Below are experts of layer 4 (counted from 0) of a mixture-of-experts language model. Rows are named router (the router's row for the expert), down (a neuron's output weights, with its number) and show model dimensions 80-159. Each number is 50 + 12 x the weight over its row's rms, rounded and kept within 0 to 99.
Before each expert's rows: a language model's description of what the expert responds to. This comes from a sample of Wikipedia text that the model never trained on.

# expert 42
What it handles: Abstract noun endings. Final pieces completing nouns, often abstract, usually before of, comma or period, such as -ology, morale, disease, performance, -duction.
router:55 49 69 36 41 61 61 45 58 46 45 58 64 62 70 65 31 61 36 30 56 62 65 66 47 36 37 31 38 47 53 37 39 47 66 58 24 59 68 33 51 59 49 55 46 31 32 48 43 28 57 47 31 43 46 51 40 55 51 59 51 62 42 51 71 72 50 45 31 39 55 50 63 43 54 44 38 49 47 55
down0:62 53 58 39 64 63 41 49 57 45 40 41 75 48 52 43 44 70 61 53 43 58 22 37 66 60 66 51 69 57 30 33 55 48 64 46 66 40 40 53 42 45 61 55 77 44 56 53 54 58 49 55 66 43 46 45 49 65 51 52 72 57 48 48 72 66 51 59 58 59 47 52 73 64 49 61 66 47 61 45
down1:47 64 56 44 58 53 50 56 60 41 57 37 52 49 36 59 43 40 29 46 45 42 52 41 62 69 43 54 42 66 36 38 43 44 45 52 25 55 24 54 50 40 34 53 52 37 53 50 61 37 57 48 62 36 38 69 44 48 49 44 53 56 35 48 43 64 58 38 49 63 57 69 59 33 63 47 49 38 59 71
down2:42 49 49 36 31 65 42 55 40 52 47 42 39 56 51 40 30 42 68 49 49 49 52 66 43 61 46 55 39 55 75 47 46 34 48 56 60 59 55 45 54 66 53 40 49 78 33 50 82 45 61 29 33 54 57 63 68 55 40 48 40 43 39 61 46 64 48 60 31 36 40 58 36 63 56 60 71 49 61 25
down3:60 35 59 69 46 37 37 42 51 57 39 51 46 56 45 56 48 61 44 42 41 49 40 43 38 46 52 56 39 35 57 49 64 80 72 47 63 31 53 51 62 40 36 58 52 60 30 52 72 50 27 34 71 48 66 41 59 63 36 43 50 45 51 24 62 65 51 38 55 59 49 42 62 42 48 46 58 71 47 41
down4:69 66 38 51 43 42 16 37 66 55 47 44 60 55 54 39 71 25 51 61 48 85 51 41 35 52 30 47 54 53 60 53 57 64 40 45 53 64 48 54 30 47 54 53 51 37 40 36 55 61 20 60 55 61 58 51 57 27 22 47 29 57 50 56 58 70 44 53 40 42 70 54 67 57 56 63 54 48 41 60
down5:57 57 51 53 52 64 37 29 60 61 52 29 35 53 33 64 53 47 33 51 33 50 38 42 25 50 26 58 41 45 51 59 48 29 22 49 43 51 57 40 62 23 52 55 35 40 51 52 60 55 34 45 63 59 38 39 46 44 46 60 28 69 47 35 53 74 59 36 67 51 55 43 60 42 57 49 60 57 56 56
down6:65 50 54 43 48 63 32 51 52 69 63 37 43 73 59 30 41 52 37 43 63 43 70 64 42 53 34 51 36 47 60 45 40 59 32 48 66 60 40 53 67 61 37 69 16 52 66 56 56 60 35 43 58 45 59 52 57 46 45 44 30 46 54 56 36 62 42 35 62 32 54 40 37 58 65 34 56 37 50 64
down7:58 53 33 46 51 37 57 68 40 43 51 47 55 55 44 37 34 49 58 54 47 47 33 46 50 58 58 51 56 45 50 52 55 33 49 50 70 38 75 46 47 53 59 28 38 49 23 46 36 47 60 55 58 28 63 57 48 53 68 74 69 60 58 51 42 46 45 65 42 50 36 52 53 17 58 51 30 54 58 50
down8:46 45 63 40 59 35 66 54 42 37 30 60 54 52 45 50 44 48 41 60 59 28 29 57 58 22 71 33 68 56 47 47 41 48 50 42 45 54 54 51 62 56 43 59 63 78 37 68 29 27 64 45 50 45 85 39 57 59 48 50 57 46 62 65 38 66 30 58 43 61 50 47 45 52 61 52 35 54 57 31
down9:36 56 29 57 48 65 51 54 54 47 43 46 60 39 64 46 45 65 75 48 50 44 36 56 53 67 57 70 34 48 32 36 70 45 54 53 59 70 49 44 63 47 61 47 50 43 36 46 57 63 71 46 67 45 54 59 58 66 41 32 37 55 51 30 45 26 49 37 19 50 40 20 44 57 62 52 50 58 63 70
down10:69 58 59 51 62 33 59 55 53 41 34 38 48 42 18 42 61 43 68 53 53 46 42 51 55 52 40 36 64 54 44 67 58 41 54 50 49 23 45 33 43 46 48 30 70 51 32 69 50 38 55 54 55 27 54 64 56 58 61 34 44 50 39 48 60 52 43 65 28 53 51 59 62 50 63 19 39 68 43 43
down11:38 57 80 45 56 66 45 65 66 53 49 72 47 55 61 42 40 34 58 45 54 37 41 60 42 54 51 83 57 29 53 63 42 65 39 39 41 57 51 42 47 36 59 55 59 25 47 36 66 38 53 44 68 47 70 44 59 61 63 52 42 79 42 42 40 55 37 57 61 67 47 65 38 40 53 55 43 56 57 39
down12:28 70 42 64 55 52 59 47 59 38 50 57 64 69 57 74 54 57 41 49 48 58 46 45 60 50 66 46 54 47 55 44 56 37 51 46 66 20 38 41 31 45 46 42 54 46 41 58 71 53 61 79 59 55 62 63 33 50 76 65 21 78 38 67 46 52 58 40 53 43 57 53 53 29 45 55 37 41 66 63

# expert 7
What it handles: Mid-word noun endings. Word-final pieces completing common nouns, such as st-one, var-iet-ies, ancest-or, tre-es, and whole words like city, population, women.
router:56 56 64 40 45 62 59 43 72 59 56 44 59 68 61 67 40 66 48 22 68 75 54 52 60 55 29 39 46 34 41 32 47 43 68 51 49 35 71 26 53 52 53 42 42 37 43 49 35 50 39 68 50 58 64 41 57 38 52 40 56 54 53 40 62 64 53 42 50 58 39 46 60 45 68 31 37 57 53 59
down0:61 33 35 70 60 32 58 68 44 55 44 35 73 47 40 52 65 53 14 42 57 36 41 48 34 41 68 48 68 50 55 37 67 55 49 48 59 62 52 37 48 66 71 40 38 51 62 25 33 49 58 49 59 56 58 54 53 39 58 69 49 62 50 47 44 54 52 41 48 60 46 37 19 40 52 54 33 36 42 46
down1:34 34 44 58 43 41 36 53 65 63 24 31 41 60 47 45 29 29 59 52 58 76 43 57 62 32 46 48 63 45 47 62 42 29 65 56 51 25 61 57 43 76 63 52 52 68 23 47 30 63 33 42 47 59 73 41 59 40 50 76 42 44 40 64 44 66 75 54 40 54 42 67 66 41 38 58 51 65 37 47
down2:43 61 38 48 54 44 66 69 49 43 44 61 66 57 60 51 43 48 54 46 31 50 36 50 59 80 57 78 59 56 45 49 63 42 57 65 65 46 51 48 60 60 59 47 43 41 21 61 64 42 57 51 44 42 31 65 56 60 53 45 65 47 37 53 49 33 65 60 51 53 51 47 58 58 64 49 36 37 33 58
down3:58 36 55 61 61 47 37 49 43 64 53 65 52 45 68 46 55 70 47 31 40 63 55 37 55 56 41 44 38 72 46 37 25 62 43 45 34 63 51 53 53 29 48 49 58 69 33 51 39 57 45 71 48 40 39 61 73 49 50 39 41 43 62 56 57 34 35 35 53 56 66 58 54 66 49 43 65 62 51 53
down4:28 53 75 62 47 60 50 37 51 55 56 57 65 78 36 71 25 74 43 40 42 54 43 55 55 48 73 55 26 51 41 72 53 54 54 57 54 85 23 32 40 36 45 51 34 53 58 52 46 50 46 70 57 60 46 42 37 64 54 37 66 67 40 45 37 74 59 59 40 42 43 46 36 35 50 29 69 45 58 46
down5:64 67 60 68 39 49 45 61 41 53 23 65 36 40 49 56 33 33 30 25 54 46 39 64 27 34 38 54 56 31 68 58 56 40 67 49 46 26 66 37 30 59 61 43 64 20 40 33 49 50 49 26 37 60 36 33 39 37 47 52 33 52 37 72 60 59 52 54 53 55 52 61 44 33 34 53 54 62 38 45
down6:52 59 49 40 68 35 60 52 38 49 64 54 64 59 54 44 71 36 52 77 66 34 63 49 61 41 63 73 57 41 59 23 65 48 35 36 50 58 52 45 56 31 40 60 26 48 49 27 56 53 63 44 63 46 41 42 65 60 44 51 40 62 52 29 58 48 38 62 48 55 46 50 37 65 38 53 47 43 55 52
down7:42 45 52 54 65 57 43 44 61 48 50 48 41 29 38 30 68 42 37 40 53 42 63 47 36 43 59 41 55 51 61 46 44 48 29 45 52 60 55 46 67 25 32 34 39 45 55 58 44 80 48 48 47 43 46 44 34 49 69 11 47 59 50 65 53 58 39 47 33 50 49 27 59 54 53 40 27 55 53 35
down8:35 31 62 72 47 84 50 28 58 50 71 40 68 54 51 46 60 59 47 40 60 50 59 48 47 50 61 50 48 52 38 53 45 57 57 60 36 53 32 43 42 39 75 47 32 50 52 53 37 57 58 58 47 49 46 44 31 49 55 35 42 55 54 48 38 47 62 35 22 26 44 43 47 35 71 34 60 62 62 49
down9:48 44 48 41 25 69 46 45 39 54 44 35 55 46 37 48 38 48 57 47 51 58 63 43 60 29 62 66 60 68 69 39 40 40 64 48 73 60 35 34 30 49 57 53 64 62 48 61 36 46 53 34 59 45 39 25 50 50 33 53 55 49 66 47 49 70 59 48 67 50 42 60 23 73 34 50 58 51 35 55
down10:53 49 55 42 36 37 55 33 39 54 50 28 51 63 47 51 45 51 62 41 59 44 63 47 73 51 41 53 55 62 64 41 61 45 44 44 57 47 50 36 25 38 20 37 57 43 51 27 61 69 38 39 61 56 47 49 39 45 40 34 40 20 55 30 45 58 33 39 53 42 75 63 56 36 46 48 50 19 54 50
down11:69 45 42 40 44 58 60 31 78 56 29 63 72 51 46 55 51 45 45 57 64 51 51 46 45 33 62 49 46 60 56 49 50 54 49 66 44 45 20 45 47 83 54 41 38 28 53 59 37 58 78 25 33 57 62 49 58 49 60 42 41 48 41 59 56 51 44 55 50 46 34 54 37 65 37 68 65 18 44 60
down12:47 31 45 55 48 62 47 32 57 66 51 57 40 54 46 63 35 45 39 52 45 42 76 39 56 44 47 43 53 38 64 52 73 68 51 45 51 57 23 50 59 48 27 53 42 48 59 82 55 39 43 28 48 32 20 53 34 33 47 51 63 58 46 36 44 48 52 47 47 53 41 31 59 69 53 55 49 63 43 29

# expert 6
What it handles: Infobox field names. Label words and their endings right before a colon in infobox or list fields, such as Born, Kingdom, height, Runtime, population, Total.
router:62 51 58 46 40 67 41 46 77 53 48 61 59 35 46 38 29 46 48 48 62 90 83 77 53 48 47 32 42 27 44 42 42 35 58 59 40 41 57 41 72 55 50 56 47 43 45 44 25 49 75 71 59 70 61 61 39 43 49 54 58 70 47 38 67 55 46 25 43 50 51 48 57 49 53 44 42 52 53 36
down0:58 32 53 67 64 67 37 28 48 60 74 61 47 52 49 48 62 43 43 42 46 55 59 44 60 59 54 53 50 55 53 75 54 45 46 59 33 47 34 65 52 23 76 53 37 73 48 48 63 44 43 52 51 58 30 65 73 42 48 54 38 48 41 48 48 57 29 35 48 43 76 71 68 47 48 61 67 56 51 51
down1:63 49 44 85 64 40 55 38 37 70 39 63 37 45 42 45 34 52 42 60 41 57 54 23 48 30 59 63 55 58 63 51 53 31 48 53 45 47 54 53 26 38 50 34 42 61 37 34 58 51 48 34 29 78 43 49 41 30 77 50 38 64 23 49 55 48 55 56 34 37 40 62 60 36 41 69 73 53 50 69
down2:48 41 27 55 61 57 73 36 41 53 64 70 51 56 57 70 44 47 46 61 49 59 48 32 60 36 40 63 67 52 55 52 47 40 43 47 59 54 36 46 31 69 42 38 16 46 36 63 44 58 60 59 36 49 46 42 30 58 75 49 39 48 47 30 40 54 48 56 41 38 47 50 62 43 68 84 61 44 48 77
down3:38 37 52 53 68 58 46 68 59 48 56 73 53 50 69 71 58 57 59 81 44 75 67 37 73 49 45 41 43 48 24 59 31 48 56 41 48 48 55 29 57 31 51 56 51 58 41 33 59 56 45 36 41 56 42 51 65 48 50 46 51 68 39 45 61 41 73 42 40 44 42 42 46 42 49 75 46 59 56 50
down4:56 39 72 30 36 28 39 47 43 40 25 46 60 65 53 79 39 53 53 38 51 29 31 71 29 58 57 28 58 59 46 43 62 43 39 53 55 67 63 76 63 56 49 48 57 46 41 35 61 35 41 56 48 64 64 50 58 48 41 30 50 46 62 72 48 39 74 53 54 49 45 60 35 33 63 51 65 47 36 59
down5:47 40 54 32 57 33 57 44 45 44 58 37 59 65 56 42 43 41 63 50 59 62 44 45 29 52 43 38 41 61 51 63 72 44 41 55 55 34 33 58 64 57 43 54 50 45 19 56 41 62 36 40 28 56 38 36 57 70 62 46 38 39 47 54 50 63 49 53 70 58 23 59 44 41 43 48 42 45 42 45
down6:50 63 37 49 47 47 72 45 41 50 43 42 50 55 52 45 72 53 35 82 47 49 62 46 56 42 39 50 55 29 44 34 35 51 53 67 61 33 42 31 46 46 42 51 47 48 29 47 55 63 33 43 46 56 67 35 75 38 38 42 64 74 34 44 70 53 52 49 47 58 43 56 59 32 45 36 34 30 57 54
down7:69 39 30 51 34 61 51 40 45 57 35 42 58 58 56 62 36 49 35 66 26 60 67 55 64 36 61 41 47 43 48 49 53 55 33 69 60 57 62 36 36 48 42 58 55 54 47 57 62 58 53 54 39 73 33 40 39 24 49 67 62 58 40 69 46 51 38 47 58 49 64 52 64 42 56 69 58 34 38 35
down8:54 48 46 40 34 38 46 29 37 55 57 46 36 62 74 45 57 66 58 12 50 49 44 29 48 49 73 45 69 64 49 48 57 68 49 40 41 50 55 57 21 36 48 60 52 45 32 62 64 52 39 58 77 42 78 46 59 66 39 41 15 27 59 51 52 44 57 65 50 58 44 52 48 44 71 43 55 63 38 44
down9:43 43 63 59 51 64 40 59 41 55 43 49 50 35 35 37 61 31 52 59 38 41 50 43 38 48 59 54 38 34 48 56 58 31 41 67 65 37 42 30 67 52 45 21 24 43 37 65 37 49 65 47 66 46 20 43 35 45 43 56 80 59 36 73 54 69 61 41 39 55 54 62 58 43 53 65 69 50 44 40
down10:54 33 67 22 51 30 58 44 65 61 51 27 71 59 41 56 52 36 68 50 54 48 49 80 31 42 50 56 28 50 42 55 59 31 45 54 64 56 60 72 51 69 38 48 55 56 58 42 64 34 64 55 55 66 51 47 23 42 62 30 45 48 41 52 51 56 44 55 21 50 46 53 45 47 66 50 59 53 44 52
down11:56 47 62 43 42 40 60 49 50 63 57 48 61 38 50 46 46 69 40 55 65 45 56 45 47 45 46 53 52 45 42 60 46 65 43 38 54 53 56 70 28 17 56 62 43 59 59 50 70 36 47 62 60 59 68 59 41 37 62 47 38 49 48 37 37 25 34 47 26 51 44 56 52 39 47 51 64 64 45 28
down12:64 41 56 50 58 53 42 46 54 47 71 60 47 52 48 57 74 76 50 29 54 54 61 33 36 52 50 37 41 49 44 54 33 65 45 49 57 42 35 59 43 59 49 53 42 63 61 69 46 51 64 65 48 42 31 32 63 66 61 57 37 44 52 45 60 50 44 55 70 48 71 47 54 58 53 61 52 82 78 64